Experts of a small language model.
Size: 14 layers, width 192, vocabulary 22239, 56.2M parameters.
Experts: 64 experts in each of 14 layers, 144 GELU neurons an expert, a softmax router.
Training: a variant of SOAP for the experts, 614M tokens.
Below are experts of layer 10 (counted from 0) of a mixture-of-experts language model. Rows are named router (the router's row for the expert), up (a neuron's input weights, with its number), down (a neuron's output weights, with its number) and show model dimensions 96-191. Each number is 200 + 40 x the weight over its row's rms, rounded and kept within 0 to 999.
Before each expert's rows: a language model's description of what the expert responds to; "comes before" lists some tokens at least twice as common just after its tokens as in all text. This comes from a sample of Wikipedia text that the model never trained on. Tokens count by the router's weight.

# expert 7
It responds to: Conjunctions, relative words and commas opening a new clause in narrative prose, such as as, when, where, which, because.
comes before: " the", " he", " a", ",", " it", " she"
router,288,181,153,204,274,87,125,184,125,253,235,164,158,197,192,242,164,203,198,248,225,176,156,179,277,242,218,191,264,244,198,212,195,224,145,144,210,175,162,167,108,233,241,153,135,194,234,138,247,159,170,230,196,191,229,159,123,247,215,150,164,217,294,216,134,249,202,228,212,159,210,211,186,208,247,202,192,246,246,186,200,229,253,160,241,190,239,208,137,201,182,142,224,309,266,182
up0,206,120,168,217,200,235,199,176,182,209,218,142,174,198,205,242,162,93,127,240,220,174,217,178,222,161,216,185,257,283,184,194,177,193,215,201,184,171,212,108,150,237,117,167,105,198,189,203,176,179,159,239,173,206,171,155,240,305,206,147,170,222,155,228,165,274,161,144,242,222,199,175,102,178,177,242,200,177,202,188,169,178,225,190,120,165,186,213,195,168,265,202,203,220,207,237
down0,219,206,221,251,34,234,158,176,260,205,238,191,247,164,226,162,194,286,177,233,260,146,158,234,213,249,193,237,173,207,185,126,179,184,206,197,192,218,164,232,162,241,224,212,188,213,241,166,193,241,202,241,229,207,258,192,230,254,228,176,226,199,212,166,207,79,212,189,237,240,170,142,184,229,213,205,159,228,178,220,158,236,242,157,249,214,180,254,240,223,215,203,184,196,208,214
up1,192,200,167,241,217,168,231,208,252,143,251,213,205,157,212,264,187,209,87,132,210,159,210,165,205,175,206,244,251,217,163,200,172,125,298,207,239,195,167,180,254,226,198,212,208,206,206,189,207,156,211,143,180,225,183,154,246,197,140,246,234,188,221,244,225,175,234,198,211,195,172,163,134,209,153,237,117,195,189,157,260,101,206,195,178,148,199,218,206,183,198,119,170,248,218,248
down1,213,232,205,193,262,161,221,150,178,142,151,250,175,197,205,195,229,186,195,218,208,316,184,188,184,170,161,234,246,141,205,269,200,206,150,260,172,169,230,164,132,173,199,147,281,216,242,200,184,215,213,190,250,197,185,192,288,199,144,185,167,240,203,227,184,216,177,166,256,182,224,196,242,174,179,103,206,209,251,270,212,235,155,194,221,213,216,141,262,152,224,249,166,180,187,92
up2,196,197,243,202,203,192,262,245,237,283,275,251,203,258,110,180,193,166,276,156,271,241,211,235,146,238,215,219,161,206,183,216,183,205,233,157,175,169,146,274,233,166,250,221,112,212,162,248,162,265,194,271,213,166,245,217,244,239,184,205,208,243,214,277,216,268,189,205,218,169,187,166,147,201,165,251,192,263,212,183,140,250,246,142,151,235,260,204,198,196,239,150,218,150,210,226
down2,200,245,178,164,184,179,173,153,170,153,209,147,182,196,186,201,228,246,247,215,199,163,178,198,221,191,199,247,190,227,210,212,185,265,196,198,194,211,115,171,150,312,158,181,220,216,231,142,214,278,236,177,257,186,166,167,210,219,153,164,170,219,229,173,213,113,231,130,229,222,183,233,212,200,191,171,191,226,112,219,242,246,227,210,273,222,219,224,202,178,189,121,174,222,199,243
up3,185,215,248,157,221,218,138,212,139,185,276,183,177,178,161,164,216,234,208,207,253,178,132,206,213,249,215,106,177,209,210,260,184,226,131,284,189,176,203,255,244,204,192,155,115,208,210,145,227,167,261,139,188,154,217,196,243,271,198,134,200,165,214,251,194,217,165,170,132,251,154,219,240,143,196,213,207,196,106,222,224,178,126,203,170,245,215,201,194,206,172,272,182,129,171,151
down3,229,214,208,277,213,173,191,216,227,154,217,252,172,213,192,190,201,176,205,220,227,137,264,149,214,219,179,180,214,200,214,199,216,256,164,173,145,227,177,210,164,104,144,226,171,174,207,128,237,332,178,204,172,195,252,229,191,215,210,226,241,204,161,249,123,199,274,171,161,189,194,212,308,214,219,218,241,183,170,223,240,221,188,202,200,159,242,199,293,311,261,236,153,174,158,184
up4,327,184,201,221,285,176,213,238,184,160,233,198,184,152,211,229,248,161,208,198,185,174,205,216,250,170,216,181,188,185,151,195,285,143,122,166,227,110,322,209,155,170,208,197,185,148,225,265,210,211,211,217,191,142,128,162,217,183,233,163,198,123,229,209,177,251,149,203,169,218,201,174,198,215,186,236,259,110,208,259,145,126,171,207,152,203,264,230,272,167,189,208,182,212,124,129
down4,240,168,239,180,216,203,112,210,194,195,229,163,185,207,138,174,208,158,199,168,224,241,172,187,255,169,154,197,271,211,189,158,123,182,194,128,278,226,187,147,213,192,197,167,131,187,234,140,212,242,243,196,272,210,249,194,215,270,214,238,242,198,202,203,189,250,184,170,210,159,269,161,236,219,162,268,263,172,300,240,170,243,174,178,248,110,191,202,247,216,199,255,258,246,208,245
up5,176,184,85,143,217,124,230,235,193,107,215,225,263,169,199,228,222,250,177,169,243,168,192,220,168,177,98,218,233,216,176,242,179,200,149,176,164,198,239,238,277,190,229,200,246,196,262,153,272,150,213,196,221,142,173,172,254,233,160,256,156,193,174,87,192,235,219,177,233,106,269,259,240,197,272,149,161,212,195,268,212,126,186,235,186,228,182,183,190,235,241,214,248,239,225,215
down5,273,154,160,247,232,150,228,201,256,263,172,220,169,248,210,262,173,158,196,219,132,173,114,246,208,225,119,248,226,203,266,217,173,122,152,127,149,241,191,185,207,202,183,251,198,252,238,201,155,228,206,240,295,216,140,186,190,208,119,198,168,220,252,192,231,161,218,237,201,163,220,198,282,195,163,186,239,163,240,208,182,164,239,220,247,209,208,192,218,252,182,222,163,201,258,228
up6,238,211,249,145,196,201,153,224,214,209,223,169,240,274,206,236,180,253,220,232,153,258,158,138,156,177,172,241,142,168,216,232,169,218,208,151,271,138,189,221,266,191,230,254,121,206,225,187,231,214,185,198,241,187,199,207,188,216,147,206,237,265,255,203,219,236,233,163,204,139,220,162,242,186,84,221,236,233,221,178,222,182,198,187,193,213,228,186,226,240,212,153,234,204,168,185
down6,126,229,203,207,190,207,203,162,193,139,238,143,103,200,213,201,258,261,183,182,207,192,197,233,120,170,116,164,212,153,209,200,239,163,122,192,214,218,137,172,163,293,182,250,252,180,235,161,157,192,213,242,190,233,276,203,54,138,199,225,193,217,111,228,202,127,232,253,224,202,147,233,180,207,293,238,224,233,140,215,164,198,220,238,127,216,178,221,172,178,190,244,224,236,162,162
up7,236,262,223,185,111,178,224,151,189,246,195,258,208,212,142,212,242,212,166,274,113,278,205,146,277,217,179,225,189,192,231,166,152,225,123,172,189,214,167,146,154,187,213,180,190,200,192,212,210,150,191,167,235,185,213,240,164,251,191,103,237,187,173,182,224,224,222,244,127,164,245,201,160,164,266,200,158,244,184,207,154,178,195,201,186,180,135,123,244,262,156,179,216,196,217,276
down7,217,161,150,214,248,184,120,190,225,103,133,191,158,110,182,193,176,177,181,165,213,200,184,201,252,223,229,147,249,212,163,148,249,192,174,232,227,198,184,216,214,184,168,186,126,164,186,153,210,264,151,185,137,196,203,91,156,106,245,239,199,138,232,182,233,230,176,208,221,196,151,202,106,263,174,192,266,174,138,136,181,143,270,188,156,210,197,185,164,175,123,237,156,217,196,231
up8,153,209,209,196,145,180,216,197,232,169,309,221,248,189,233,215,160,186,174,144,198,240,204,213,214,166,254,214,209,174,162,129,187,207,202,190,223,212,224,131,260,188,191,179,218,167,240,201,217,188,246,244,200,196,164,219,148,250,211,193,162,172,155,318,187,205,168,225,180,256,166,129,171,167,214,208,219,137,182,203,203,279,188,272,205,178,173,175,176,209,211,237,227,246,242,180
down8,158,213,205,189,271,233,224,211,181,191,231,222,241,362,179,237,133,171,240,184,162,202,206,226,179,199,200,228,128,150,188,185,225,178,154,180,189,174,229,216,114,194,231,249,241,275,228,237,199,214,170,187,227,176,163,184,128,218,235,186,215,195,137,272,143,244,219,190,265,304,251,165,171,237,167,251,189,196,133,251,270,183,184,203,240,145,196,258,167,231,167,191,161,168,223,172
up9,241,216,209,226,219,196,241,198,206,150,122,154,173,215,202,235,294,217,173,228,273,221,217,197,157,232,220,208,193,210,210,261,227,139,177,208,238,162,221,158,182,211,222,199,259,158,194,127,209,245,218,212,157,192,242,211,191,286,163,149,221,181,185,230,163,261,267,174,181,230,217,172,275,165,221,221,173,193,192,250,195,291,104,184,137,260,95,115,177,172,202,217,256,258,228,212
down9,190,164,182,113,230,219,172,248,159,187,162,267,139,239,229,179,192,185,189,232,172,216,216,219,174,167,247,124,158,303,193,179,156,236,257,162,193,129,262,237,195,205,206,179,218,120,207,176,163,278,161,270,206,171,231,198,240,224,206,140,202,104,255,167,203,165,212,178,206,157,215,279,285,241,222,279,152,233,197,174,278,227,193,238,166,238,290,242,179,167,280,197,257,201,280,199
up10,203,173,199,212,248,205,232,208,137,186,225,217,192,166,150,249,292,182,204,192,228,247,187,173,229,247,226,192,226,208,181,141,81,176,222,253,231,211,226,122,269,196,109,171,146,120,182,184,247,254,179,168,171,186,204,209,212,190,150,161,181,213,162,164,162,266,161,191,208,172,270,179,220,212,202,200,134,185,170,162,239,153,222,177,189,236,204,162,232,142,154,218,196,219,153,186
down10,289,137,135,190,210,202,144,221,180,199,202,246,269,227,185,109,169,181,220,220,184,175,193,201,220,181,221,211,175,234,246,196,154,244,154,140,180,128,173,186,143,184,204,238,221,232,276,220,192,170,224,154,119,212,231,150,216,211,221,220,158,222,207,215,183,223,143,197,189,163,145,210,149,218,189,219,242,185,186,184,137,274,165,219,195,197,227,234,216,184,191,231,187,197,125,214

# expert 56
It responds to: Commas and the conjunction and linking clauses, names and list items, such as Regiment, a specialist or Dallas and Jacksonville.
comes before: " and", " which", " but", " the", " a", " including"
router,232,191,228,262,211,257,318,146,238,160,291,303,197,252,206,248,166,203,202,241,278,186,136,206,248,230,229,255,141,168,203,222,145,143,163,180,228,153,206,274,180,214,196,228,162,170,141,227,199,209,177,208,173,207,204,192,98,221,200,186,246,181,174,155,145,257,210,173,211,171,223,244,169,207,256,261,173,217,210,225,252,231,176,208,273,180,152,196,185,237,185,187,236,198,185,159
up10,143,189,221,198,221,175,164,268,142,210,222,214,179,208,223,250,133,180,151,197,157,193,282,182,232,216,278,225,230,150,256,166,202,223,231,171,231,173,86,251,242,193,154,206,190,208,166,206,223,181,135,184,127,196,191,171,169,186,225,224,228,130,195,156,231,230,170,155,206,214,209,205,269,243,211,211,143,215,185,131,253,124,211,259,142,266,204,224,213,170,230,232,203,187,182,219
down10,159,210,229,189,204,230,259,199,217,202,136,216,260,200,231,170,211,182,176,246,221,248,165,215,209,235,180,198,195,269,149,179,199,273,240,241,182,132,126,144,196,257,271,222,141,264,172,188,205,223,200,198,198,129,235,176,304,186,131,173,129,264,156,260,186,177,141,164,249,139,226,178,232,200,210,148,166,293,220,211,202,173,139,130,213,235,214,246,187,126,219,146,177,156,238,142
up11,219,197,173,190,198,238,221,173,261,181,183,215,167,167,156,199,158,252,218,224,219,212,235,169,198,182,174,205,174,170,225,183,145,197,243,174,232,228,168,230,245,193,155,197,194,245,186,194,250,157,201,234,278,219,146,312,141,161,194,218,224,156,192,238,213,168,167,179,178,230,219,196,191,183,156,234,203,173,169,219,238,208,220,147,226,187,261,203,182,147,239,208,174,196,157,180
down11,292,186,190,130,161,192,194,222,193,262,235,182,173,138,176,155,229,151,140,156,138,189,247,166,138,222,109,177,241,187,197,205,212,204,272,161,209,166,239,237,199,232,176,188,202,245,276,200,171,225,182,227,223,150,190,173,69,250,107,245,177,270,261,226,196,182,173,233,178,210,267,156,165,201,255,194,210,216,256,235,185,224,227,177,210,187,165,236,213,186,195,214,148,209,200,283
up12,218,194,258,144,214,192,197,215,222,174,154,246,299,203,218,154,222,166,109,216,221,251,210,124,181,141,174,161,204,231,231,250,173,182,163,87,125,147,119,238,171,245,192,179,242,178,171,211,145,163,215,308,206,255,239,212,243,176,183,217,185,217,138,178,222,214,159,297,243,176,202,190,166,235,184,206,240,202,255,224,235,185,228,203,99,174,234,269,231,178,216,141,203,188,211,224
down12,240,208,127,147,212,223,195,154,150,204,284,154,188,139,168,239,136,144,227,216,178,231,144,213,178,272,165,173,205,135,168,148,176,252,169,295,199,209,194,205,228,235,176,210,197,182,243,138,264,263,197,148,185,129,177,201,0,183,238,170,204,217,223,168,192,181,237,185,185,211,221,223,225,202,255,180,267,222,178,169,178,204,221,230,274,178,158,152,254,170,223,253,197,211,210,181
up13,227,260,158,198,236,137,171,150,238,226,236,223,199,171,234,237,264,173,135,226,208,219,180,148,269,229,187,165,170,290,230,141,162,197,253,232,122,191,252,148,198,172,202,224,148,207,150,188,253,193,263,265,149,238,119,188,194,205,206,230,204,228,196,154,188,197,223,234,191,200,218,239,154,161,278,298,222,198,176,208,190,124,236,274,183,220,202,188,209,243,213,244,212,240,179,134
down13,241,220,227,219,184,182,248,221,142,300,221,186,199,175,237,202,229,185,201,200,248,145,170,170,253,250,190,201,182,185,184,148,175,209,202,236,190,227,190,209,272,181,211,180,145,180,196,234,303,206,190,164,165,81,257,240,138,282,192,215,282,269,263,183,177,257,206,150,215,173,217,206,151,259,232,259,165,197,219,184,214,193,196,161,235,249,207,209,182,200,142,200,201,189,277,231
up14,156,186,273,264,253,195,193,173,266,159,221,231,209,252,247,189,199,228,185,230,202,230,83,197,163,184,205,173,216,222,203,148,210,238,208,175,216,231,204,188,212,177,238,215,218,172,208,240,195,249,214,175,177,178,206,219,149,231,158,205,247,221,259,108,220,237,235,224,194,234,147,256,238,163,205,229,156,161,131,162,168,202,111,241,292,195,196,249,123,135,229,208,217,204,182,248
down14,165,169,271,174,188,178,231,251,160,197,163,102,143,176,116,235,173,144,149,224,189,204,263,262,216,244,149,187,217,152,239,205,192,241,242,177,186,203,139,177,192,235,209,231,251,199,116,140,219,259,229,279,188,246,260,250,228,211,171,269,185,203,194,291,253,154,224,147,184,136,138,94,247,209,159,248,249,294,152,176,205,196,215,170,201,196,188,223,205,207,256,239,239,243,167,212
up15,235,153,171,169,146,197,228,265,229,258,200,181,173,178,233,159,201,165,187,245,237,200,188,158,260,265,212,156,181,201,272,209,225,285,195,200,188,180,229,292,202,220,231,184,134,180,257,170,192,151,250,216,218,177,160,195,148,251,153,167,207,95,210,174,246,229,172,217,207,191,246,197,253,265,176,181,253,204,152,126,180,214,241,213,141,202,145,202,203,215,231,161,253,184,107,218
down15,156,207,135,188,178,206,219,173,223,182,211,251,203,216,206,191,189,161,239,96,216,183,204,208,203,241,124,133,207,200,250,193,133,166,174,185,248,254,224,196,234,197,247,127,225,162,106,148,255,157,230,233,185,207,178,161,161,143,176,131,167,272,167,154,198,198,187,167,173,181,284,235,53,201,165,179,187,170,235,221,224,213,188,176,190,181,183,154,206,212,259,221,222,215,179,241
up16,158,161,221,120,203,240,207,169,293,164,285,263,178,154,198,214,149,143,204,219,239,159,240,191,217,174,214,198,274,184,206,188,146,240,211,281,154,189,173,151,199,226,147,240,174,245,221,192,228,190,210,183,229,229,226,249,169,195,197,200,215,224,231,250,241,225,177,203,272,158,169,242,159,233,298,200,136,192,163,202,203,215,140,189,176,227,212,183,204,120,114,203,212,176,216,182
down16,208,213,169,210,243,122,163,198,152,200,150,136,340,213,331,198,193,223,218,208,169,221,243,242,241,166,187,192,116,208,187,238,239,228,141,227,164,161,210,283,233,197,196,177,203,217,208,218,170,190,168,228,140,284,184,174,188,226,263,259,149,141,185,149,229,203,211,215,209,190,228,194,235,157,203,201,238,216,182,169,185,169,262,198,182,196,218,276,157,259,202,171,237,233,219,196
up17,204,164,272,150,238,281,213,211,162,225,156,154,201,188,201,198,223,171,172,218,139,149,179,204,221,248,211,131,188,242,248,176,198,194,148,220,177,170,282,230,194,243,205,156,232,240,207,226,229,187,227,213,155,211,226,187,167,182,221,193,235,261,164,238,232,305,234,201,214,150,262,189,183,238,196,227,187,238,190,165,224,155,187,175,198,106,159,207,257,147,210,223,179,238,315,250
down17,224,171,220,245,153,213,242,204,154,206,251,159,182,185,253,200,243,231,140,189,206,228,271,226,211,228,204,155,151,203,185,181,168,199,227,260,179,219,112,229,238,311,116,175,172,258,243,157,140,215,194,271,249,233,164,250,147,213,188,218,210,180,81,115,209,229,209,162,169,260,156,171,250,177,221,212,186,143,238,190,202,232,260,310,206,219,197,199,234,211,161,284,269,146,170,188
up18,196,192,195,224,119,183,184,134,149,201,133,238,195,244,195,243,270,187,173,204,149,228,210,204,174,238,194,214,169,146,181,249,125,223,184,179,182,229,217,206,192,167,196,230,213,172,157,216,194,223,194,273,182,205,187,199,239,320,259,199,215,117,222,160,174,200,186,171,210,195,67,200,198,185,193,203,257,178,197,224,230,207,173,157,193,268,229,229,166,181,301,202,233,181,215,184
down18,183,257,221,227,242,188,225,165,249,152,115,174,125,163,180,205,289,98,119,244,194,219,217,210,179,187,202,147,175,165,261,242,191,171,155,180,271,184,194,178,237,236,182,214,266,225,260,267,213,221,150,191,244,168,203,238,239,187,179,236,155,252,145,250,279,208,270,197,159,184,160,217,215,228,152,233,122,215,238,206,211,236,185,198,149,180,251,226,197,158,256,297,196,213,193,232
up19,300,161,272,190,164,234,137,189,163,104,232,244,130,192,192,194,243,143,109,149,258,264,172,243,200,228,231,196,216,214,173,186,226,220,246,227,146,192,165,136,240,227,223,190,213,209,182,194,238,196,209,173,164,198,208,188,217,240,203,213,192,181,227,213,234,260,219,218,152,286,134,162,185,241,174,159,219,106,235,263,225,197,169,252,196,180,137,162,230,182,179,198,173,279,218,192
down19,143,238,234,201,220,200,151,104,137,173,173,217,183,178,244,194,197,247,181,233,229,115,169,169,212,269,160,167,209,163,224,191,281,197,133,219,208,171,208,202,214,129,225,202,190,154,250,218,165,198,220,162,255,195,182,189,212,239,237,212,167,213,242,167,163,211,222,204,204,145,252,226,117,133,191,255,183,140,287,245,190,241,193,126,166,185,221,290,184,244,175,182,187,233,196,203
up20,137,196,223,111,196,129,235,253,227,181,279,223,178,120,297,173,228,159,207,188,238,181,238,253,153,205,137,271,234,235,180,240,223,238,198,241,181,205,170,229,206,108,152,154,174,165,232,189,218,149,253,211,148,184,202,309,234,204,107,171,188,162,239,219,199,219,207,316,245,211,204,160,141,212,262,177,199,135,246,211,251,197,225,206,170,230,134,135,211,198,234,225,214,218,166,195
down20,201,234,182,166,161,234,181,199,215,184,234,235,190,175,249,140,223,230,213,232,186,113,210,247,331,201,261,244,210,242,185,198,203,213,207,172,173,143,220,199,252,96,207,205,238,229,212,216,228,237,123,199,236,200,181,218,181,166,203,239,105,277,159,182,192,228,188,205,202,212,223,139,219,135,233,120,127,235,157,229,256,217,197,241,271,206,163,244,229,177,184,217,188,192,167,205

# expert 17
It responds to: Abstract or collective common nouns following the, a, his, e.g. relationship, area, family, people, film, belief, usually followed by of or punctuation.
comes before: " of", ".", ",", " in", " and", " to"
router,212,161,188,188,259,200,203,208,177,160,155,221,212,168,147,225,157,230,173,219,250,245,131,265,225,206,209,193,136,208,214,154,199,216,262,161,192,201,159,224,190,215,218,171,190,197,258,202,210,196,246,151,226,243,146,145,364,166,168,177,176,204,223,186,192,186,164,207,306,152,186,173,193,164,181,144,226,211,207,216,212,241,282,202,115,240,216,167,224,122,197,291,207,203,165,241
up0,229,228,238,251,175,163,199,184,255,264,213,132,226,135,183,213,202,226,231,218,174,170,167,191,143,165,238,286,212,189,178,216,224,248,211,191,165,145,263,163,163,165,215,225,254,193,148,167,173,237,264,234,176,160,126,154,165,211,217,240,281,203,210,191,260,220,216,257,195,184,211,241,85,185,259,231,231,208,160,209,171,235,229,216,237,194,218,123,206,230,184,173,218,187,128,157
down0,255,208,220,205,131,91,204,204,187,251,181,185,184,203,209,185,176,214,194,266,177,182,226,144,176,185,165,263,247,224,132,256,216,258,113,210,223,228,248,233,203,254,181,261,221,171,203,205,168,310,322,225,145,216,232,157,174,254,189,219,234,219,237,217,228,152,209,223,207,212,163,240,98,221,269,234,195,261,234,186,173,238,210,232,251,254,254,163,220,222,262,127,182,238,213,133
up1,225,153,218,195,284,203,179,233,209,248,189,185,120,226,180,253,187,184,199,195,232,225,209,176,208,167,239,221,179,228,244,158,186,247,264,183,183,147,265,227,210,150,128,217,208,236,196,155,101,212,185,183,214,259,184,230,188,257,228,268,212,195,141,142,188,239,201,217,130,266,158,265,67,168,245,267,266,183,164,210,215,155,156,203,187,178,192,178,204,241,212,187,273,169,182,186
down1,198,229,186,173,210,252,205,204,171,253,126,215,186,238,206,212,162,171,232,129,202,188,211,270,215,243,259,183,225,232,164,168,150,202,205,159,104,259,176,283,173,219,191,169,194,218,167,245,227,159,217,121,197,216,172,228,242,156,145,260,187,252,251,203,190,139,183,130,194,132,178,175,249,210,194,192,178,145,246,153,309,170,246,194,242,140,176,233,134,232,245,173,122,210,249,119
up2,193,177,137,183,260,170,216,220,222,207,190,224,244,255,249,184,224,215,192,154,247,263,201,166,156,185,226,230,234,200,146,106,232,228,165,151,136,226,182,192,137,213,201,192,190,240,145,221,257,221,256,119,244,252,170,157,169,96,176,198,222,220,213,166,244,247,186,115,214,224,181,138,261,228,224,199,207,165,247,224,195,127,203,183,220,261,192,169,255,154,226,193,239,188,268,136
down2,161,221,217,216,161,159,110,256,130,253,144,189,212,172,195,161,229,203,188,193,159,241,226,210,180,210,180,169,162,193,231,117,179,208,181,238,197,174,203,294,175,166,234,185,174,222,186,238,210,188,152,132,208,254,202,255,197,232,286,217,179,110,156,203,190,277,284,205,213,197,247,241,189,174,179,261,218,212,264,181,246,272,246,172,243,186,217,206,210,272,245,188,137,217,208,213
up3,151,220,256,193,202,167,172,204,237,220,232,230,228,111,160,189,216,222,207,190,256,187,142,133,224,176,225,254,231,256,148,288,229,196,266,102,243,188,255,274,173,166,237,119,236,173,207,166,186,197,218,183,211,272,171,227,211,184,217,188,236,252,211,197,154,189,135,223,274,174,189,227,200,234,184,213,212,201,137,244,113,218,172,166,111,207,222,164,161,143,140,203,242,197,197,163
down3,214,189,179,175,185,194,242,227,125,231,181,221,139,256,204,235,191,213,212,283,244,209,234,249,152,262,211,188,195,194,279,202,150,216,145,219,179,220,235,202,169,270,219,299,164,215,144,231,156,179,185,196,144,129,107,265,216,244,180,249,232,223,251,280,151,239,182,188,172,165,269,194,128,226,233,234,173,252,193,221,195,182,160,210,257,174,199,186,181,175,291,222,166,216,229,285
up4,176,242,247,153,221,237,257,178,199,195,193,206,193,186,235,201,254,225,158,133,165,225,185,243,190,248,218,189,273,174,147,222,215,296,234,218,197,178,196,194,249,255,189,86,203,175,165,161,114,142,238,242,183,167,169,173,229,256,242,186,288,185,220,233,186,208,177,201,178,216,172,89,217,174,166,236,132,211,196,172,135,249,185,172,188,218,120,249,225,177,235,174,225,160,219,193
down4,268,192,218,213,136,238,209,154,211,227,254,254,208,194,140,216,163,186,202,208,186,220,214,166,206,217,187,227,108,206,212,254,206,194,227,190,221,265,193,185,192,230,191,209,213,235,184,123,254,167,153,174,253,230,188,147,250,195,126,217,207,242,187,189,187,154,137,205,193,218,269,254,305,250,194,231,177,170,263,164,201,192,177,249,232,208,233,114,262,145,122,214,192,221,139,169
up5,256,199,198,203,158,237,186,240,237,201,193,255,141,268,264,184,164,287,109,251,159,214,170,186,140,230,127,203,186,204,142,156,180,185,168,200,211,229,229,252,170,142,286,155,224,236,189,236,161,136,184,201,141,208,201,180,197,236,221,190,224,231,236,148,152,259,194,232,262,136,287,231,211,259,215,190,189,155,156,201,186,237,176,166,303,204,244,168,216,176,150,214,206,198,250,148
down5,141,141,222,181,250,126,259,172,194,280,172,212,185,209,191,281,213,166,253,182,191,204,207,190,149,220,190,227,169,188,165,160,159,241,235,225,155,187,228,236,206,208,223,144,223,290,216,204,261,212,142,202,195,218,168,226,319,230,140,154,198,163,248,183,213,285,150,204,271,237,206,158,212,214,200,195,239,208,243,191,203,199,196,199,231,118,203,183,199,228,149,178,168,210,242,150
up6,240,221,239,157,176,253,239,210,184,187,213,194,229,235,179,166,165,234,207,153,166,225,122,238,206,170,246,198,223,290,131,135,144,237,235,182,176,160,147,135,181,191,139,249,216,189,247,178,205,195,254,243,193,319,252,209,179,173,213,214,207,206,276,174,277,207,223,236,178,233,168,164,141,185,95,198,207,170,163,153,175,221,193,197,231,191,229,142,190,198,208,243,151,178,222,160
down6,217,224,184,204,229,256,253,190,177,243,258,167,194,228,211,221,205,255,249,242,176,259,252,187,214,242,210,194,229,181,148,226,194,208,249,253,229,92,213,225,205,249,230,173,274,274,254,190,236,222,138,254,147,160,197,158,212,173,203,213,205,189,224,282,136,207,202,235,207,257,163,195,237,117,220,195,143,170,196,167,207,164,237,272,221,181,220,157,192,258,208,178,162,201,202,178
up7,219,233,255,125,189,163,211,135,189,217,276,176,157,208,230,276,203,264,78,222,179,186,261,136,212,221,208,182,186,222,244,187,186,204,237,166,219,279,188,276,187,184,206,233,208,200,201,187,116,285,282,251,224,265,229,188,199,195,177,173,169,161,201,228,210,225,248,174,119,165,186,223,192,204,159,167,195,227,173,181,157,190,138,217,213,194,246,141,205,216,219,177,123,220,203,164
down7,221,177,154,171,247,179,196,157,138,161,202,241,201,103,234,242,201,247,267,188,204,94,234,243,150,216,200,204,183,247,244,241,218,275,264,204,243,181,158,171,213,105,161,189,158,123,227,157,207,198,221,239,234,194,224,197,204,246,255,216,180,195,186,174,238,280,218,219,169,137,285,220,183,257,178,238,166,173,115,147,195,227,233,199,230,247,210,254,213,192,209,162,205,125,263,154
up8,235,225,248,169,170,169,200,227,229,192,140,210,191,202,214,206,126,212,204,153,191,193,216,189,167,159,180,221,189,215,192,181,261,239,178,209,145,227,232,161,150,268,191,246,251,173,218,127,221,140,208,295,206,246,256,233,212,202,193,245,182,112,191,171,172,204,236,104,185,184,202,293,183,141,233,161,261,126,163,196,210,227,238,159,111,218,225,277,124,150,182,218,170,210,202,245
down8,169,154,140,274,161,234,165,238,245,230,175,290,194,189,233,196,207,168,243,178,302,163,188,172,213,166,214,218,160,170,175,194,187,143,153,224,195,206,225,226,180,173,220,219,214,293,218,166,239,163,275,185,194,175,192,207,201,189,233,203,205,208,254,281,199,213,200,242,164,240,242,194,225,154,134,221,205,213,143,191,246,195,152,197,195,224,256,229,211,184,214,185,180,181,164,196
up9,198,181,160,197,209,219,214,178,4,236,231,220,213,236,245,181,131,277,131,199,187,187,182,220,181,180,223,221,190,192,161,157,300,211,223,149,213,108,178,102,306,230,208,180,140,186,200,190,183,243,129,216,254,220,253,181,275,215,204,145,254,233,189,242,191,158,229,241,249,202,244,170,152,211,215,149,257,172,180,221,183,114,216,165,179,198,252,244,255,219,210,167,195,206,232,173
down9,160,156,251,180,227,160,140,101,243,213,234,173,151,164,153,158,275,227,226,173,172,243,194,237,219,192,279,215,165,236,217,157,158,236,263,259,225,238,233,303,151,273,168,204,217,189,127,123,200,107,198,248,172,211,168,167,234,208,215,177,204,136,252,120,278,174,208,171,187,191,151,197,259,186,144,235,233,242,214,238,186,225,202,249,185,172,201,214,201,151,152,200,273,174,142,247
up10,145,214,229,238,176,218,215,188,197,145,197,115,237,226,220,197,286,145,227,223,169,243,223,268,231,191,184,227,191,274,151,283,181,162,111,286,166,235,250,206,173,233,249,149,224,176,299,234,180,160,235,221,205,247,193,200,185,214,196,194,197,281,223,218,166,237,190,182,244,190,221,185,171,180,176,182,269,174,137,217,235,241,219,192,217,201,153,207,186,247,196,191,140,175,200,220
down10,167,116,188,212,196,262,133,178,240,200,277,263,208,201,172,199,208,173,200,168,221,139,212,184,240,197,166,183,162,142,156,161,275,231,274,211,237,215,209,190,289,218,178,198,215,205,192,183,134,194,184,158,159,171,100,208,211,217,229,179,256,217,219,281,150,235,252,229,180,226,178,182,187,182,258,197,299,254,265,205,167,249,183,199,197,163,161,216,210,237,168,194,241,213,175,187